Below are experts of layer 5 (counted from 0) of a mixture-of-experts language model. Rows are named router (the router's row for the expert), gate (a neuron's input weights, with its number), up (a neuron's input weights, with its number), down (a neuron's output weights, with its number) and show model dimensions 0-63. Each number is 200 + 40 x the weight over its row's rms, rounded and kept within 0 to 999.
Before each expert's rows: a language model's description of what the expert responds to; "mostly gets" lists some tokens that are sent to it at least half of the time. This comes from a sample of Wikipedia text that the model never trained on.

# expert 2
It responds to: Sentence ends, line breaks. Sentence-final periods fused to word endings (ation., ity., ).), line breaks after sentences or headings, and opening quotation marks.
mostly gets: ").", "\".", " =", "s.", "a.", "."
router,149,206,227,239,199,171,190,174,174,298,175,134,212,178,223,181,220,191,185,159,190,188,219,198,175,207,159,148,195,224,165,168,264,228,119,251,226,217,184,189,155,218,224,318,200,162,173,261,196,182,179,218,210,193,279,93,159,198,177,174,202,194,229,167
gate0,250,198,224,139,204,216,218,235,203,222,206,175,202,145,126,201,226,209,117,204,261,250,130,232,134,169,216,192,224,223,138,245,195,223,207,192,113,243,188,233,198,186,225,260,169,150,213,206,239,228,188,135,176,272,186,213,97,275,177,158,248,195,198,199
up0,184,220,279,194,198,113,178,192,231,275,192,149,157,200,191,196,259,129,252,240,219,139,243,195,196,129,167,161,181,224,150,212,184,171,231,286,300,188,135,153,171,165,194,202,201,137,245,158,164,278,192,185,213,230,208,166,102,202,175,245,193,178,92,173
down0,198,171,205,215,209,194,210,181,143,250,144,163,209,170,225,236,262,231,153,201,215,214,225,169,241,179,131,170,231,235,223,209,213,133,205,193,172,187,193,272,187,201,186,187,270,150,265,176,191,161,161,187,166,163,204,167,230,188,261,126,182,261,256,194
gate1,210,209,168,208,223,274,192,242,218,207,177,192,155,206,252,170,224,133,263,209,205,177,190,198,200,183,182,176,164,219,170,199,177,249,205,196,242,195,147,250,121,225,205,112,260,176,284,240,203,184,171,177,263,251,168,207,229,210,225,288,163,255,157,208
up1,179,158,191,208,210,279,207,246,215,203,175,141,187,183,164,139,219,205,199,199,129,224,225,154,170,215,164,246,221,218,234,249,188,250,193,90,278,180,306,170,217,215,198,152,147,163,212,211,267,191,194,189,169,269,203,195,289,245,213,162,197,208,269,212
down1,156,218,234,195,161,124,162,106,201,174,228,126,243,222,285,129,114,167,198,205,161,185,208,199,227,221,217,247,141,178,236,188,198,182,185,205,189,192,196,239,208,214,178,201,205,207,174,175,248,211,199,164,182,206,250,184,196,199,142,225,178,166,213,220
gate2,253,237,180,230,235,265,165,186,258,256,181,202,186,170,222,187,183,185,208,155,186,232,133,158,161,204,263,212,212,243,153,244,169,213,161,178,240,206,203,143,197,204,245,140,186,179,123,212,212,211,181,221,125,173,191,162,219,193,131,212,275,234,164,180
up2,314,207,188,176,160,206,167,246,259,218,266,251,240,162,223,225,135,173,163,173,158,238,210,137,127,125,285,217,204,203,131,210,162,219,223,249,216,194,240,184,190,160,241,172,203,224,180,218,181,206,222,175,176,150,151,136,151,256,192,174,223,168,176,241
down2,252,261,218,177,236,192,169,208,171,218,178,205,223,264,175,156,172,181,207,214,157,163,223,149,196,162,209,156,162,187,214,225,270,199,273,199,208,188,214,182,212,243,172,203,241,153,184,188,215,170,131,164,184,169,262,217,166,193,172,273,180,263,190,310
gate3,170,237,122,184,187,189,204,210,216,156,171,203,193,170,176,269,213,196,216,144,185,201,252,205,269,181,232,208,194,243,195,171,217,146,190,145,178,153,206,257,159,264,236,179,142,186,237,230,98,135,217,199,197,214,129,217,182,230,190,143,246,248,141,258
up3,73,236,232,250,174,166,189,187,217,178,175,259,256,153,222,196,179,192,260,176,181,230,282,202,124,208,200,176,172,217,230,139,223,203,232,230,211,160,204,209,137,271,182,242,242,298,199,227,186,189,218,239,179,184,155,168,186,205,212,194,306,286,168,251
down3,230,108,252,116,152,156,199,198,257,162,251,152,222,274,257,159,179,177,289,269,175,234,188,131,164,119,161,252,212,216,206,124,163,201,298,230,239,247,216,155,304,188,180,156,178,179,218,173,226,202,161,202,175,253,206,238,141,223,201,273,216,262,153,222
gate4,138,191,181,213,206,206,207,286,199,218,185,184,129,230,138,152,237,230,188,191,263,272,161,202,195,206,187,263,229,199,178,173,257,212,224,228,191,211,174,167,177,175,159,264,173,208,123,168,216,181,178,201,91,154,103,176,195,160,168,170,187,169,168,208
up4,235,249,198,168,182,203,260,235,202,182,243,148,167,217,199,134,242,236,225,267,235,196,150,244,140,177,211,193,240,207,149,206,229,251,186,202,171,222,191,151,185,212,231,177,156,226,177,191,168,170,231,155,133,158,139,127,165,166,228,208,191,198,186,229
down4,193,239,135,215,230,223,185,162,196,238,225,307,237,140,176,154,230,191,153,146,239,206,173,229,209,223,307,200,246,243,203,202,200,215,150,176,201,267,192,232,165,216,160,228,209,196,193,227,253,241,230,245,134,120,254,171,185,177,221,209,213,229,177,189
gate5,157,164,161,168,149,191,218,173,184,257,216,189,98,199,211,233,191,86,240,220,148,66,143,209,202,268,213,181,171,192,261,135,230,261,219,207,204,254,258,159,198,138,251,169,156,236,171,196,186,139,210,181,222,165,221,222,180,174,215,301,218,164,196,214
up5,252,188,226,241,224,221,166,181,221,171,223,192,333,240,179,191,177,270,179,188,269,270,232,188,230,181,162,258,154,252,136,175,184,146,162,173,248,191,202,228,192,258,175,199,202,178,265,158,198,196,236,238,142,275,184,198,257,214,239,140,186,217,250,180
down5,218,194,294,132,140,178,151,233,175,245,168,204,107,184,187,111,156,189,219,223,137,90,161,190,119,164,240,213,252,134,145,250,294,176,241,178,182,195,152,225,230,156,262,144,189,243,197,210,235,169,151,181,184,170,244,195,199,283,144,266,256,225,160,76
gate6,225,88,198,194,252,176,169,184,149,271,216,230,190,210,150,205,255,241,119,170,178,199,162,135,247,145,180,165,154,192,293,244,241,255,168,224,194,217,195,234,206,199,195,227,198,207,243,231,293,187,248,218,237,268,137,202,68,180,249,226,207,187,201,205
up6,213,172,63,257,138,213,197,238,240,224,63,162,166,170,230,163,180,230,278,215,250,162,266,257,278,215,200,205,178,139,178,234,233,228,225,238,273,196,206,239,232,242,155,166,184,215,255,150,123,143,174,215,209,162,228,186,169,134,130,206,211,199,223,269
down6,186,243,169,222,213,122,205,156,266,239,205,213,183,177,200,231,195,230,129,175,197,231,202,207,271,207,159,186,148,246,216,220,171,277,154,247,225,184,196,220,215,147,265,204,235,201,207,150,205,190,189,162,251,214,208,199,239,260,168,146,249,166,211,216
gate7,267,195,239,213,194,230,158,209,169,193,213,178,291,238,239,239,235,228,175,225,278,150,172,275,175,258,130,202,188,159,227,106,166,231,225,211,156,229,139,153,197,224,210,184,195,251,243,255,210,166,272,141,168,92,216,188,235,216,151,216,158,205,207,140
up7,301,287,101,141,264,218,246,261,240,192,283,192,251,173,249,233,205,220,242,181,238,163,231,202,142,215,177,237,160,233,126,124,201,222,154,245,176,172,171,221,223,281,187,200,222,180,207,257,114,217,162,164,175,249,238,262,135,208,171,205,175,183,201,179
down7,185,233,198,188,222,140,229,177,290,199,159,270,193,145,260,205,233,252,176,227,237,165,238,220,201,149,138,248,152,244,216,166,257,224,240,203,165,228,250,119,143,201,200,213,221,121,227,202,237,187,250,186,181,229,96,183,200,179,162,169,208,196,182,240
gate8,192,224,191,173,171,251,191,145,249,150,146,206,219,231,246,211,160,191,215,227,159,325,181,210,184,170,162,296,210,159,202,237,180,144,203,193,224,242,163,173,189,170,202,206,193,193,219,222,201,216,208,143,169,137,190,141,126,224,238,211,302,181,196,213
up8,173,165,225,194,165,290,245,278,186,193,275,179,199,156,201,180,166,220,172,204,135,132,244,171,190,245,207,165,125,274,159,256,250,207,168,163,266,127,177,237,219,135,243,197,151,159,164,204,223,177,213,188,191,183,201,226,198,165,127,228,155,227,246,178
down8,124,252,196,224,220,173,179,214,225,249,199,195,193,213,212,209,206,224,203,204,185,177,189,243,224,242,230,150,168,213,208,169,226,145,222,206,281,210,173,179,248,262,154,202,190,162,213,168,162,158,184,127,247,140,150,199,180,255,198,191,155,200,209,216
gate9,150,245,291,305,195,189,212,148,142,245,202,225,232,186,133,239,217,208,191,181,227,161,206,229,186,273,140,196,242,227,242,191,194,247,173,256,181,165,244,140,190,178,150,224,297,160,232,200,178,224,216,235,232,261,211,201,165,220,263,246,244,215,238,304
up9,145,231,221,206,240,116,173,178,211,271,163,229,175,244,126,209,235,167,252,256,223,101,194,178,212,210,191,145,263,242,199,165,199,235,203,184,199,190,206,222,291,208,77,153,166,227,265,221,221,163,235,154,189,144,202,185,150,154,237,260,234,230,146,217
down9,175,196,154,123,156,254,246,212,215,186,264,173,243,141,214,249,155,209,240,152,118,220,238,198,160,230,237,152,146,87,205,202,143,265,240,176,194,216,219,182,203,187,255,218,106,190,193,176,192,137,205,252,195,199,188,209,254,208,197,188,211,157,142,228
gate10,189,172,205,236,253,228,259,233,206,247,186,140,153,187,238,274,169,172,202,262,232,172,261,222,226,197,246,190,252,114,282,184,218,143,244,207,192,238,184,196,217,212,209,174,250,185,169,211,144,194,184,224,206,199,149,172,227,168,206,275,119,243,221,233
up10,149,153,191,192,230,179,264,162,225,181,193,87,166,78,205,211,235,245,182,206,178,225,155,219,277,212,158,218,145,180,251,203,282,201,208,271,274,190,184,253,223,293,172,208,203,261,207,143,219,184,190,217,245,201,196,200,183,227,171,192,259,233,207,219
down10,207,132,192,169,189,193,159,202,173,222,213,246,274,220,171,199,183,154,235,189,214,229,183,216,234,187,182,186,159,172,181,235,166,202,225,179,176,185,143,179,289,176,272,254,176,198,124,197,310,158,160,135,197,195,176,224,196,183,233,212,130,234,237,250
gate11,199,206,107,264,231,240,152,217,141,180,244,172,201,203,183,160,203,148,141,192,119,213,261,192,188,137,99,207,202,185,197,268,164,157,222,257,290,80,214,143,178,226,300,163,217,179,208,155,221,212,212,182,245,227,245,290,328,214,175,146,180,279,207,195
up11,160,240,213,181,188,184,187,213,145,202,154,175,187,154,239,178,140,225,228,184,265,129,217,168,238,258,298,162,191,255,255,174,198,221,255,180,213,215,180,245,136,184,167,212,187,241,152,224,203,232,236,181,125,201,207,153,203,231,179,207,154,190,175,159
down11,193,168,256,177,222,195,222,168,236,194,153,228,162,211,211,210,131,199,168,178,247,178,233,179,185,186,177,189,203,199,219,169,155,209,244,187,140,247,207,192,228,181,269,290,174,255,245,245,190,244,248,178,139,200,234,167,97,201,260,189,219,184,193,190
gate12,290,228,246,195,206,196,221,223,213,207,177,153,189,161,209,190,243,200,201,222,160,188,140,304,158,174,173,236,139,171,190,129,140,207,144,222,255,290,197,215,210,182,221,135,152,235,238,268,241,207,239,231,189,241,237,193,208,208,209,184,206,194,225,246
up12,179,274,252,115,153,262,227,283,186,215,184,147,239,158,266,214,240,128,266,235,152,182,214,273,189,230,169,224,166,243,187,214,160,188,157,200,215,265,249,148,168,211,210,181,137,222,191,268,213,178,199,193,231,225,219,199,220,168,185,131,199,190,256,245
down12,167,263,190,171,172,174,202,168,247,177,235,222,180,149,235,233,197,204,164,103,238,211,148,132,159,261,194,223,240,219,217,216,260,210,216,262,171,244,193,243,222,166,169,208,212,252,144,256,202,190,203,191,268,99,230,247,224,188,112,186,203,231,203,133
gate13,150,284,248,178,146,132,268,194,243,154,135,185,181,133,205,257,103,162,152,129,147,183,225,168,207,145,239,233,196,197,201,205,277,226,122,219,203,229,188,173,242,235,186,184,205,198,219,194,166,270,217,126,225,279,216,216,260,178,273,237,160,217,158,237
up13,185,271,180,219,178,89,232,221,169,127,140,191,187,87,202,213,114,127,195,119,123,222,237,203,154,187,231,249,218,175,221,182,203,192,193,221,267,198,204,220,220,265,208,213,173,239,230,217,219,302,203,189,198,253,167,234,220,149,227,281,145,210,221,251
down13,191,193,234,202,201,192,189,244,204,254,257,156,215,200,224,113,231,163,257,219,246,182,150,184,152,228,201,224,198,157,231,141,214,170,209,174,203,188,165,126,211,208,158,186,232,168,195,226,241,207,169,253,202,175,201,149,150,127,150,263,199,178,217,145
gate14,146,174,170,220,226,219,258,187,139,165,154,222,148,261,203,248,157,218,152,201,162,227,182,252,244,195,211,106,276,221,259,76,188,186,183,258,249,183,189,180,237,192,91,219,234,252,176,172,249,237,211,198,211,174,179,201,224,238,166,190,241,229,193,176
up14,174,211,173,221,184,309,254,254,141,149,257,94,173,274,165,174,93,169,215,277,256,113,184,232,114,171,214,75,159,201,187,175,185,221,234,224,173,153,253,207,184,177,182,211,181,294,187,183,218,230,234,241,217,251,227,168,260,207,171,194,187,195,145,263
down14,184,135,318,135,126,122,209,229,167,271,296,148,144,157,135,230,161,267,229,102,208,150,222,156,91,116,143,163,185,152,121,265,165,190,202,104,199,217,246,198,217,238,199,170,152,266,212,267,227,219,202,195,220,232,228,203,205,206,166,190,202,197,173,206
gate15,180,278,207,123,159,128,220,244,235,216,209,257,214,175,209,225,192,197,136,224,161,243,186,185,211,166,215,219,180,160,259,230,222,200,277,147,167,177,246,163,125,252,218,188,235,299,205,217,285,236,179,174,216,189,170,190,225,176,247,202,236,135,209,264
up15,212,216,225,156,209,172,200,168,217,216,211,260,226,191,185,271,129,257,218,191,180,200,203,176,249,248,113,203,183,206,236,251,238,252,210,229,183,156,199,204,230,225,264,182,272,145,278,145,186,247,154,179,219,164,184,203,186,226,226,209,280,169,209,207
down15,162,183,165,222,188,206,173,252,218,252,179,203,197,253,210,231,198,223,193,170,204,225,257,211,280,171,156,229,150,182,170,183,228,222,187,202,279,204,219,183,239,192,178,154,151,144,133,158,178,265,201,244,182,204,205,166,245,138,143,175,191,161,217,217
gate16,236,202,215,187,184,205,140,205,221,179,180,208,220,191,189,183,285,202,183,189,273,268,222,253,256,221,260,221,223,208,131,237,236,201,120,209,188,195,202,122,258,199,192,227,173,195,213,256,192,215,212,214,238,218,189,189,137,247,219,69,279,218,201,144
up16,157,170,252,204,191,163,190,147,227,200,215,187,148,109,163,198,282,216,272,146,220,218,171,159,228,203,283,199,192,216,173,223,116,179,185,301,199,152,171,222,280,199,251,205,143,173,212,215,216,213,149,177,150,219,221,170,99,203,188,160,254,238,204,209
down16,215,231,196,245,179,180,172,229,166,244,220,171,211,231,172,179,106,173,174,217,250,210,191,212,212,190,228,229,261,229,193,209,245,245,181,206,211,158,142,138,194,241,184,230,231,204,143,188,172,280,186,253,139,223,187,188,213,238,219,225,175,167,175,203